From a checkpoint of a small mixture-of-experts model trained on Wikipedia.
Experts: 128 SwiGLU neurons an expert, 1 pick a token.
Below are experts of layer 5 (counted from 0) of a mixture-of-experts language model. Rows are named router (the router's row for the expert), gate (a neuron's input weights, with its number), up (a neuron's input weights, with its number), down (a neuron's output weights, with its number) and show model dimensions 0-127. Each number is 500 + 50 x the weight over its row's rms, rounded and kept within 0 to 999. Numbers have three digits each.
After each expert's rows: a language model's description of what the expert responds to; "comes before" lists some tokens at least twice as common just after its tokens as in all text. This comes from a sample of Wikipedia text that the model never trained on. Tokens count by the router's weight.

# expert 33
router:498499490458451439542485514413473499419616504499511405498572457469565527588441494502463517551572555505505471560428496485555490608505586585559515503465522531469546481577611451522510548520456456540447482503557550509488558530484473506488542535450506465481507465484573535530546556577458490514522451488500519469497478488491366561487512440411497527554510335416458527567365486452454543449457
gate5:434388436539414522488435416535559555540493489488507440596500546454501459495421482508624452403542497530528464505542510488517537500406459507603502472496475461384531611491527512526555475474480417476471404524431511558513515437545535490509459483418501532502421500547466528503428508577418521587534407521457493446496484635486490424485483498501441553498530410441479496533458514526528565545514
up5:563505494459583506447532436429520467444492467505546544501534548526502539593431532650540499506515543493448501471569411445483501546499496451483518515457451482398569486480561328480542445408431433548465541481520605544507532441596508479506480536475451540563505467500474483575478474394484616553529541565565565435419536471466477490430504484508471558443510525479519472519469491484431452464461
down5:485562477504470573556524590551533497499533530489517510411466520559526518542477465430465566499540450556558533451411485516435483543511614463557537532467384485486531412442591415487575522570471486409499453450490444517461571532418441488480575422539471582496569432454528522596496551467471470519445408558503487518456508575517460507586586575533493541490530565524448463497462450480512494567406
It responds to: The -ly adverb ending (significantly, increasingly) and the auxiliaries and adverbs is, was, been, not, also, more, still.
comes before: " ", "ed", " re", " in", " as", " a"

# expert 31
router:451507617464565474460419500503474533468497448574567461508547542449462473508451605452598536519532465441502435613443585575508452531437410460612520456453447522479608544449529559415556553571428491515572495479448467488429536538559504488549507492500541522529511556428440526547457442531512528462551494457480435521431541472464492423420480494448518483441523419455473456469549516589471539532536
gate3:542538391547508444477533553554483537477532471482502489569385406532613493444543513603581555407489532483456508561487487560472577566424532512515457494603542551471523425531507493528511547438540434508436418451535557513484566415441535500509567611465478565508486479464511526491561593576499472575487475447532525467517444459617466487523550507483536575495524500514494551575469486451452526518407
up3:513537426485540503543473493464479487617550560457536493503467433461567545469462527507494520491537455487575486456600479489494491578376460520556504512544537505488565409547528555418547548496456589563468511550438548505473502505523516482564530588464486486420489499481448582451480580395506491424617484434479479464421553526617457555484532408490548475566404389516511449523450433521492515526552
down3:524513466525489583441451505537541415523494522510541492532554437415599595488572512480504482509480576553543612562411482541473606576487492551492436523420514482518539491517517479529523477458424501623524560411437511417482627499442482533530525539509522496472440542435470507409427513529464489462512453468452481523495628427515550493531511472472473452460500500486483401472394526483441558554421
It responds to: Articles and possessive determiners starting noun phrases, mostly the, also a, an, his, its, their, often after of or to.
comes before: " ", " first", " re", " f", "y", "re"

# expert 29
router:506522394488527526504485519574496560405566546446513449445521514442511404414522507530478440455440508524572542446530563418540539506569584470532522515534480483522475497527423507429504446439510539495523551467578575401518563446584456487558588551471520589430570487546524441555480500473430478436543473441500559527547523582454588449613527561534524481422453547383509489502437487508490459460496
gate5:530483541511517428546520477487479494544414471450535517513452511457537546499454418394409494540439411530349471596537489616498445510545417510544587528478458470530470503413533526515570511597506395445505566451444452483552508498424490547504504503506468527516453413538564425427512539550495493514483530410472547518563433525490538437567519443427532412463502481493492432558454515563451452556495
up5:500495575426390507461527518451509513546495461470464515602491450448575441543510422471430472563448479416489446575548509494475560484563485569456514607526412510495466549454468417498566473555499440454485575577497439485505519540424403453488468556407465510434509474455519507534468590551472569599533526518487428528456546564536455474537514360515497563438530493554489439505416456521448523502551
down5:432492535472464484511550607593488480463523451456512438436465544491685474622445524573594591525448461501517537650478440515537482366453454482560538546520421580458445535556449483542483521508561595516532421439552554517473513487489436501454442449476488532512494481458443506496460484490491540460511587423490432537454496516520531488506501479525509576490509464463475539530533509532422546513510
It responds to: Possessive apostrophes and quote marks, as in children's and women's, plus the capital I, the numeral II and scattered word pieces.
comes before: "s", "r", "ill", "an", "I", " been"

# expert 46
router:518420539426495490550419445568569467586439475608602557480473530462461477501447388454511535552498570448492453579521474479556547477427476548523457469421469490509531486554536516484514533460438469449458550447491449444540487545512480468486488577508507409527543534532466448526454502477466497481537507596561566556505514431601522568560436381543552421493519485515423470342548554507499491462515
gate2:537517506553516461481538500465458478462484434432501474541538494466506464503358528557435495499459591439478385461587581453463491491508438448519436601565552451502533514451518494443556569520487533491511474510518531583502477527489512480470579446546398424534487541456509506573513532516488620543533490555490502507465377490512463415581432433447410552438593491450611454495485435512499494566562
up2:519569568487450512427616457450438481502599423509524469509528432407436408492420431496463476472525573508480476514607493485507555481502450459541503455447575626496476508480512491480536572490474528410490486481467547583469565541432547544526441542439447523479528487465433619530601586487507521546452515537541533481578501453443543478521515485421526482455576573528562493534565480537420439561492
down2:564422462476510520461587560418432505475432504467512466496524463455463519528417414454452537468527505489609481521505546471475468470549584400492528400573563439479535435479561492492502450512417547508569525470480502557592543530422459461550461497424452554448425547507519497442424613424531499488555532461463486520489567495466591501571503544532527455486522413429531546367472495459455469460570
It responds to: The suffix -ing on verbs, especially sentence-opening Following, According, Depending, and the prepositions on and with.
comes before: " the", " a", " to", " his", " in", "=="

# expert 6
router:501502492585463508504560482561482526509411510527490498592553527512515583482517553477544487523471391559480464583565540523411590505431512479486527562434398447594536519555530557564513545469591553498536596458497484442360496520545560615465500403564479517495519493511485474612522568514498518504479497557464463522482551540476494530540529499455505537538570507566454449492467427580389494546426
gate3:449496504503585552452421550514485532387521426481496576596447483481496456456424565594437563508503482480463491536479502567469501474497539541490620518455586564503506399466472435510477510462484552500542505456566592456508491473442648538487508536486447510468430460442585513551448540440564425408560491504483550570480482439599469503587569468513466470448463458518503558481462548546512560450542
up3:421557441572538429583449497547445511379516507474448482468402420444539499395569463443550499480546525501481420503452487499528442517423490400444455442496543482575447550433510457440525502554504611494505461469556496521622433477465421415583478471517529547483525428574423471536501400514514456438487444496487526465537538530447449504505455566470470481431469453488458465473602499452511476502518
down3:574482529569537551507418575378481511572507481494480471548504543419534557531509495472555600444562572529425527407509487520538504503481555459487477445637460535649471543479510481505562507484544495548580458445419504402517445402541490473541483562489468445571537506471464542495447542482586566512496550575438565546511494585505461529483502499501497495560406441475520437532427483525535580484474
It responds to: Pipes, line breaks and first word pieces at the start of table rows and header cells, e.g. Pos, Pld, ±, Career, Note.
comes before: "|", " |", "---|---|---|---|", "|---|---|", "%", " 19"

# expert 15
router:544538457477477579479556552492526441461509549398506565345562541545519516481556496475467544412449550526524500505563426421531477446574513537447563537563552512566516487532523552479460506494551542570407507419573559470562467527502461542591467510436516456480577539562552479532516550451427461454504565410537520446456605489545457459543535558621460451483509544504455544462518429432543461487470
gate3:567543564478609376553528415504470564564494485505475467464470443435492389538522489533488565535596495520446551500453482650483448483460469467539506432463516526457504519508451467474467528516522454454561576457489393593501536502577463514506500538593452543497385535435517440445504427483541559602476436524618518586470428521464559536486478451553527480494513561540499536460472525514480475509534
up3:520530522422410471543542494500501457485494430485473616512493541437506569462479379550350404436555476551473545453542602464469474483475521529420470470553516459469561515486442528517537500407514505496474477488539559470473442541502592383505502479487570576494472500424530502463521468471438535459609535515438506478505511550624534432491612504469555472468542491556555479560495534520435590538497
down3:409471439499543469512498404556473572513527541434487502419632542508540513481581536493449419468456427510492474549539484451426460498519412549478557417482430558436443543491529531498451489570507407542383498492488495572525547451669433515496506447521501561436508493529513562483451458461502576465538607503546531516478514494501545483511612512428599498463477499557510535457446526534486546537543
It responds to: Line breaks ending table rows or list items, common first names like Charles, Louis, George, and name pieces like ia in Maria.
comes before: "|", " |", "-", "–", "h", "–19"

# expert 0
router:543543460487473579477561556490524442443512544407488570354549543543526515474546508479454547414449543514523496516563418423529469440565503543445555546555556526575522498530525550464456512493541529568407500419587563468559467523509458557585459509432520459485554535559553488535512538457438450441510575404531516445455609497548455460535512566626463448486516535501460535469521422440555462484474
gate6:529455547491565475534487445506466581506458476472509504475417528455472480514529411475526435537572431528472504401381560550441398526445508575511420419534468474438483475483479563483530501527488346480571543525426454508474528485605543470450450374463452473542432539431466561465574484514585559535548459572522473588475440524531507570478466486464495546482479550396498482485503555562516502452490
up6:461460524539501516376399472504506529476557468565519416445504431498404500514494505532507376497480542534449351550527493587455553574496484490506574537453514530463576531509565466591370507473475489477533422482467551512449507541577536492525478486533592562456472458497435551466511516527489557460515533442543521496578510469535588521420504483469490470561505426455429518611511564405567536496489
down6:464512486499432481487411523540375464556519447531487523562406435437454403442466445500537467572519507550422515567514431561513458506512532500546508445460501545508504464601481506599600501374558477527536452482580473624448491500533492578370516488506538539511450534531480516520515443545556467506516497569413584538493455445535503562566459538485535540519570439535449525507579406522521493528492
It responds to: Multi-digit number tokens and pipe separators inside pipe-delimited data tables of stats, results and dates, such as 26, 83, 2'38'.
comes before: " |", ".", "–", ",", "%", ";"

# expert 13
router:515430519449508565507548493437531443526505572521580543474529487497528485489488603498523467465484530586585469482548477520546470590611522512513530534532491519651443500487546528519427529559433575615453455467540519471508535454477449598556562534521532498520583455523524507552486563538478539481573532503537566551516562448562420550477503511625518423435502464544514424429607435447574520511474
gate1:495503539485544451462496492557518607425485452484483537582476565418490594491456466486491522488546435446568530475497586473494489555542398529573467449484523454452474478449416597423547510435549473454511535538491533565521516561545569415428493391580438509581422387458504525543552535518485486500482405522539499537522412619478474442526483497479552493542503446465546424491506517595428522550472
up1:357446494471583474658462404432507560517526479470529515454478473460574534592461562523471449493499482495489506445475527445501462491508466443589541454454464521455438408498476492506550525524481638498506410528478474454487506447513529440560528512572542476540512439544427501549529469504564457509483513509535497512516467496343510435528520450459553569517555520476616540487385534512482530573444
down1:546528583539517477612392567451446489440518435460501511511419597549498432475457495538559516463429521476502528541513530572471533539446508510432503468483424526457510512438526524394485445448526507513534647484569434493470514516513441510486486398462404435540504462496508557490518473553488519601609431466503566471594532563437570549546489454417530528559493468512557564489437580493476463507446
It responds to: The words and, as, than, but, including and like in running prose, especially in such as, known as, as well.
comes before: " a", " the", " ", " well", " an", " \""

# expert 5
router:539457554481420393534500485466437506454423475539501458513512479476484486541454430525581484548522454420482495464552520511392542558467516395522401610558406416395482435431527504586520497490388559501549549561555464484500573531496561437445532428559466518567457573510461519494482512529496467561515452501551540550495478530511562439498477457394529547501552451502542501496453567618459514463514
gate2:500566496461504475486480436529514428419497503419496557521540460505408467512513474450473533571555473483567474506433508541514486462522440454419421486401537562606493426519491556544601492538391557496592467559472532464545528497473582459443555504473493554566469471435555502520434520543554454574566493558485524387546447495449479447498510508560369522538524551534574421491528548518443398547550
up2:476594478501474556507460529407495453511584503398578508537347515396444546502446467458503430456533470460522532495565496480553502466475572558609473517495508470470526555497577512465579498504531571503492505497476445453522478537540522574567504509599613499426534496536510653520451474458435488456443448580434596543471496453543491528497512413447495566513552488484492515480471565582517475481551
down2:509474497543493538429545582520464462527523476545537489557535439378506514524490586462549470406510520473516513494560535472382518441423495489585497437571444477554471485587421467513554428528504511554471442488399487504519516534543499632549515454518415461578597561476481433470526502579508554461541540423588424551493608483480496562475530477514490525528431539422586495473554516455557448548503
It responds to: Field names and colons in infobox-style lists and table cells, such as Personal information, Scientific career, Genre:, Attendance:, Education.
comes before: ":", "\n", "==", " information", " career", " =="

# expert 27
router:546484465468522521446454501478481404572470562466428458566489458515448568485577375531496422455576544493506489461440517598496458472482543471420572447555519540556451455509436511535531455572568479395487464453550485596478453525420400547555498457455402524534474545525549475525507555579503494559492398457532547463508491455478536437417475457394575493553506480567546501495542507487550595491540
gate0:473518570395518521473443499590454533489455492516571585495480605352459533516477530532446476467479430478473617529470493551528512493502469488487512573520458579498483506470450401504586528526491568343552431496459484527593523462526461546442512540589415470553415506462483511416549499553587521473551524523511489591488517507458484555441432495478505571554584545548546546533432489494495483537503
up0:530466492508443526499577575558490482511547478494545553570523490482523517426469524491556539484481518496553557425495549413530307483444452529458463443555432510481494496562484497442542573579502472541510534389493540513596473531469473616473507522502521463474495524463375443435498457529519543455588538567544563521534491479466506571473444459467451574579542479433602501397477561558578484487485
down0:535489454479514567521643578523435498515430509542472623497504527526543481468441481473489427540545444491542530459502397503385509395494460482537509567528462454543522537563496437537481395600468386553513493482491482531480506564497506468481484518473455491521459432533510527545541547446573529577484461542474524537506423567436404550489460490419504471557504548538457575476512521488576547625400
It responds to: Word-stem pieces, especially part, president, director, ator, pt, and ef in Commander-in-Chief, often after g, p, com.
comes before: "ic", "ed", "ia", "y", " of", "ical"

# expert 37
router:409495444449614425507507430509528528474538392450545547578407492458482452556547535537465485555524524458558454519464439482456484557433469525460444473438392512486440468461613538595541532486450485483583458536373519487402516488510516534469497517598449556557525502417480506509495453530522512476418495590527607567480468499557542535518543436471538459456454532513515468509528593509528504501599
gate1:450595473487508530497518511521459548463444503463566473435477492551477433479496505409526501450373518485522552382471507501531504649559466549464465423541562503547498448459508523520550590538524535591383517549533536504572459479561489562496415585477499435535525536495479505468503519458534373506540490470508538487517537427445617540426524495536445444468487504491520491572485510472538511507334
up1:508489465496474468484480625550482639480505518433538546436440526550550506436521621452569478456481508540513611525489488560541431507468482397563574385420569414558495573438502541510566500488445537480493503562546488520556522475527432542451530557544474520540502604460497574499475493505456413450449481413460512465581453488495511535543497456464485499475498451412415597472490520476454532439507
down1:432511471393568490461578481572582437538488407404503529464520551510517560469539422511466510552506485469545430492567471469490425456506465489545466511516435447525487553491519444470540553507499494394523397512469515498420439589483563479548494471514518418563544588460492473442596586581545533515525582519487495506434600510459485529498408488580486460430373545460497570534521532490460577454495
It responds to: Prepositions like of, in, at, by, from, during and between in prose, as in part of, one of, in Los Angeles.
comes before: " the", " 19", " a", " his", "ten", " 18"

# expert 40
router:502512482599482485511448452524522532494522447486557398521411521537425485549380580424582502550456473535530473482418552525565497582464504491487517430416425491520522485508477445384519575572391494499574486493418462455500569451481538470485501511570527509485506490479454550518408437567506535444449476545425368500566486518487449582517467503466487551393512482533545453598526554491550446507515
gate6:477411474482570514474463490598406489472502392522498554523481448545572416485484442558537538532482495466492573501485502549512488488552461559445513514456541543559514455561442436445537413514501557455464495400471579489478606466542577440438416521527467549489443509513521455513569427425526452490444496480592544599504460459360538519448482520488608454478528616484467482529507454486448548554448
up6:479506580490539553509507569610539524504426520475497521499566478503410527487533588423485365484598433511484486447485588444445485510566541506520439382484496438449404478424563510537380475495504493497522480514532442499486506483480411491459590484504459536590518585469593600472542504599521467520569484504487538516466567523483508451480619491500426439515460509465533518415457480536510519489559
down6:484516482595496546435499386549488483447486464482528474467484425442389401450555437468490407491627473463514474510505451495493422539514485561503449456469504569480446447543468512559484463455578534526466612483507585445577479395530545486440464544462532490547574488554586460507426443463555502525498513475489472516502505487503543442465491632466516466489588453514460412402499507574442534491580
It responds to: Commas, periods and clause-starting words like which, who, that, he, it, however that begin or join clauses in narrative prose.
comes before: " was", " the", " he", " is", " and", " it"

# expert 17
router:538570477446450452488554528531526559495505510425459550517412424496420422458562450571508449451557466452515508494558508441460392437539496570502437475475404436528514407578521462502492471593557563444491538463547538518450522556496459492441529596540517491526491492541494592514476454391485518448518471406553516413529510500475504490556502572543472616495504580473611401451475513574458508489547
gate2:453548469504438436455538415473526584534481488614427542461460581479461520501462599514559444579512417487509581522507543537410525466529526510507451505496489534437466602586437515550491498561471422553419460510507512510499521475500415525518471529467432491567453496468526520499549465535531433508372472568420489458550402486510517484470566507506489532516608449570501471498489471540450436565661
up2:475522427514591490508463497584543546514563416505503523474488520372459544450554572480570421579422436618575544529449504531467511457479458415469527500517564498548476504544516443482477457509570484488428485475559529458504403506554465455560493568521539501419493531513490481455484511473524551498581589374457543562476470503406511537439547448604380575443477441485466514484459510544473526564484
down2:484382516490403508512493512514488538569389498489486557483363507532433473601595443461465522490501558542524616483503607491558496529572427458480482468476553531611390468588556541451449414546462514548517511503426508561485477480530428458561478547543550508459580475515506514454463444520513459535561446420492519540454514473445506531487485462439415556484431487460475496421505502441475472470423
It responds to: Final head nouns of institution and place names, such as University, School, College, Center, Stadium, Museum, in prose and tables.
comes before: ",", " |", " of", ".", " (", " and"

# expert 10
router:541539476499478573468523548506539424427501510379507552363556557556517514480574529436475526404443540516502459537560415438531436453589501511458549542554531526553479489553522558478453507511542523557404513401571571448560460510520476540596467518434513468501564531555533477540492527471445457434507537386524487447461582464549453447561507564612452469468501550498463516455516442450564435475488
gate1:565485497474388498476453457417446433469526423548508520569431574444412511554539480533524418618470510487426602491439587532492531504469495402467503471540517522420512474481490453471490518478512453392577535607520442554418491514559489477438519479588493590518409502475547479478425521525436495536485447572427530569499435468426496498465434448402517542505540434490523459517442508509465508453459
up1:505459444546464437540567463430427486466458610521396483512496465459490587477486494490454440408451498553580522526486439573523529512531436499460510530483485496543569435492484479524515559539486488396564605526587549499435537510487500403467459570510427507439488468574481445432451438438478571442470469447467456469358487547571492498474524474470490547542560346552439500548524475506470498496437
down1:503561577495604471528508517513535563477455536460500565456508496469442522483520479549507549478534337458480500516556449513577445400544551460467455420422493445566470483527515514489532642517516448572430469503561520495483439548477531514493502454420491456528553505517456502587523487489585525557456610568495546449471394468545460608508524573407503552511567504502445435512508524588419458537494
It responds to: Pipes, numbers, year pieces and month names inside data rows of wiki tables (race results, elections, statues), e.g. 19 of 1934, September.
comes before: "\n", "|", " 1", "I", " 0", "–"

# expert 32
router:498467504569475521547579523510505520437439394490438480508518519509402514452508572446523447453507413490498507502463467525479545534568518374433494523526482549475480421438568545513503497481490471504479453448442507475476507539634535438488536461452466510588518478553522461568535503552561417533444543502591472474538577414565499392444484615570505422390467545539535592505466398511441485510472
gate3:464420501580509479455395528475514479535532470487536480506423518575637458556545435505557497527498565514414467458513565440478409428547569486546603503542522539468483577458485527513557557476526448473577512501478563539552560384475598512355499460475507544563454549478545552512475573488505510414496572538464427514513464515424405525489489457513551514531492399446521489420496510528510468509435
up3:500554557529462479497454566533541565555499453489491484512565627577398441561454433487424542525479462491532427430473542579538599411498428509461449445541631459413447503362518502431491516531475515501460474532443505554574438462514532464485512537516524561438485442549492526578462533437485507487470501551491504527562496350463486461485489489597508565510483471449495505505450477412432454481484
down3:472543473536485451446472452455496521520526505591495432442510507486529513534473577349447504478576480551534498546528575564564522493532460455542380559549577583551513399497520579427503510551531528559490478500525500528547539547520555449543595484473506543525554444454517495607478469518504525530483573545430459443535424507553454554367586451542486551557561505504514588509553512485592458449435
It responds to: Capital letters beginning names, notably abbreviated genus initials after "Species:" in taxoboxes, e.g. 'P'. chinensis; also line breaks and table dividers.
comes before: "\n", "-", "u", "us", "en", "in"

# expert 38
router:542537459468469573478549536491517431457509546405504570351564539551524509483552491487469551411450541519522501510567426417531479433573511541454560544554558524567512478528519553489461507498543538585401496418575560466578469530500455548590462503444509464480570537560551481535515540456430459455509557411551512444466607481551455456540530557625453460478513535506450542460514435430544461486460
gate2:447433507547559378485436520545430518515494414492532452569516436417455480544438494470578477529502472469506486467503455494455475517388497449463452449465475456455484516483434410504563509487435490459527488614433412558442507490510500501476450432520454492523398521459438557469480447459513539533447429543494482561627473571454546578447451405459468558580617489563493504523519512554482517577564
up2:398437465498539476431419566478408458547540520491528439580469505438473468564472524519525532458506435554443513510448578530448508677547554521491482499450525538437491491599499501498608548563479533496578556524413456561501487472565519512541448513494588577596514454540513438588459533535426457467515493470559452498499509509474496491469445550558447416490525540425537590490525430402468513476510
down2:448615476450524570505529440559482555500522464430516573455430548605455438484532566445507500460481546536514573465511592524483530597521573417491478454489475494549499458515489481504493511581414584575541458508400521466599415477482551494469473562446507465468491442532593488526514561523474495512463535484501480479429335550459509486397516591476459568477532464467470423511511477522438438432535
It responds to: Final word pieces and suffixes like -ment, -ry, -tion, -ive closing words in lists, tables and citations, e.g. judge-ment, Minist-ry.
comes before: "|", " of", ",", " and", "\"", " ("

# expert 26
router:582490588592471506496548480478493521518516482508468532575413516511469519495510526543495489471513470509570516449453518533497476535523497560530504359514561561551557567431519511425460429560455339406587490537582392601496505543516531429490513519460521543521481492440402499416453554531473543437527510492438544550470426507497430436539462493470498446539584465429609436523533566482537517510531
gate1:477408445573564588536515555566504486452442510478517448540546439435523505479397556519464532545433495404496476514510485493562508440492580420498531462525462532566452489475447529571466595500537587431578442507447516460542493489528469454503587560531494568538488552455485497525566503508478404413494513502499510463545425467415536523529534508441488496541538559440535608555369568552500424548397
up1:487617500518429553505478478493590461516528487504410463492422514448462474446470560497491512524455541445485568581525464444510491536560517447434520488527568478472490504498462493494514505511427506511589488549511576414522602667486417538424461513504577538516483432607472434582410537548433453465496556525549524529518417492461425413551490547517465487481533631487540553593468484520475450506515
down1:524466472535527519542503588488547503531546556474416437546469501536430494469482559500562592493476613581474511484458449482484505539588496447424475425527479490504491605517564479487469519539521436486522468628498433437513543451446500493416556524416502491479360501500461417545551498477455529530500429470411526499443511527527414481489487489517455564474623471549479556488358513488488506420606
It responds to: Numerals in dates and quantities, especially year digits after 19 or 18, days of months, page ranges, million and century.
comes before: ",", ".", " |", ")", "″", "%"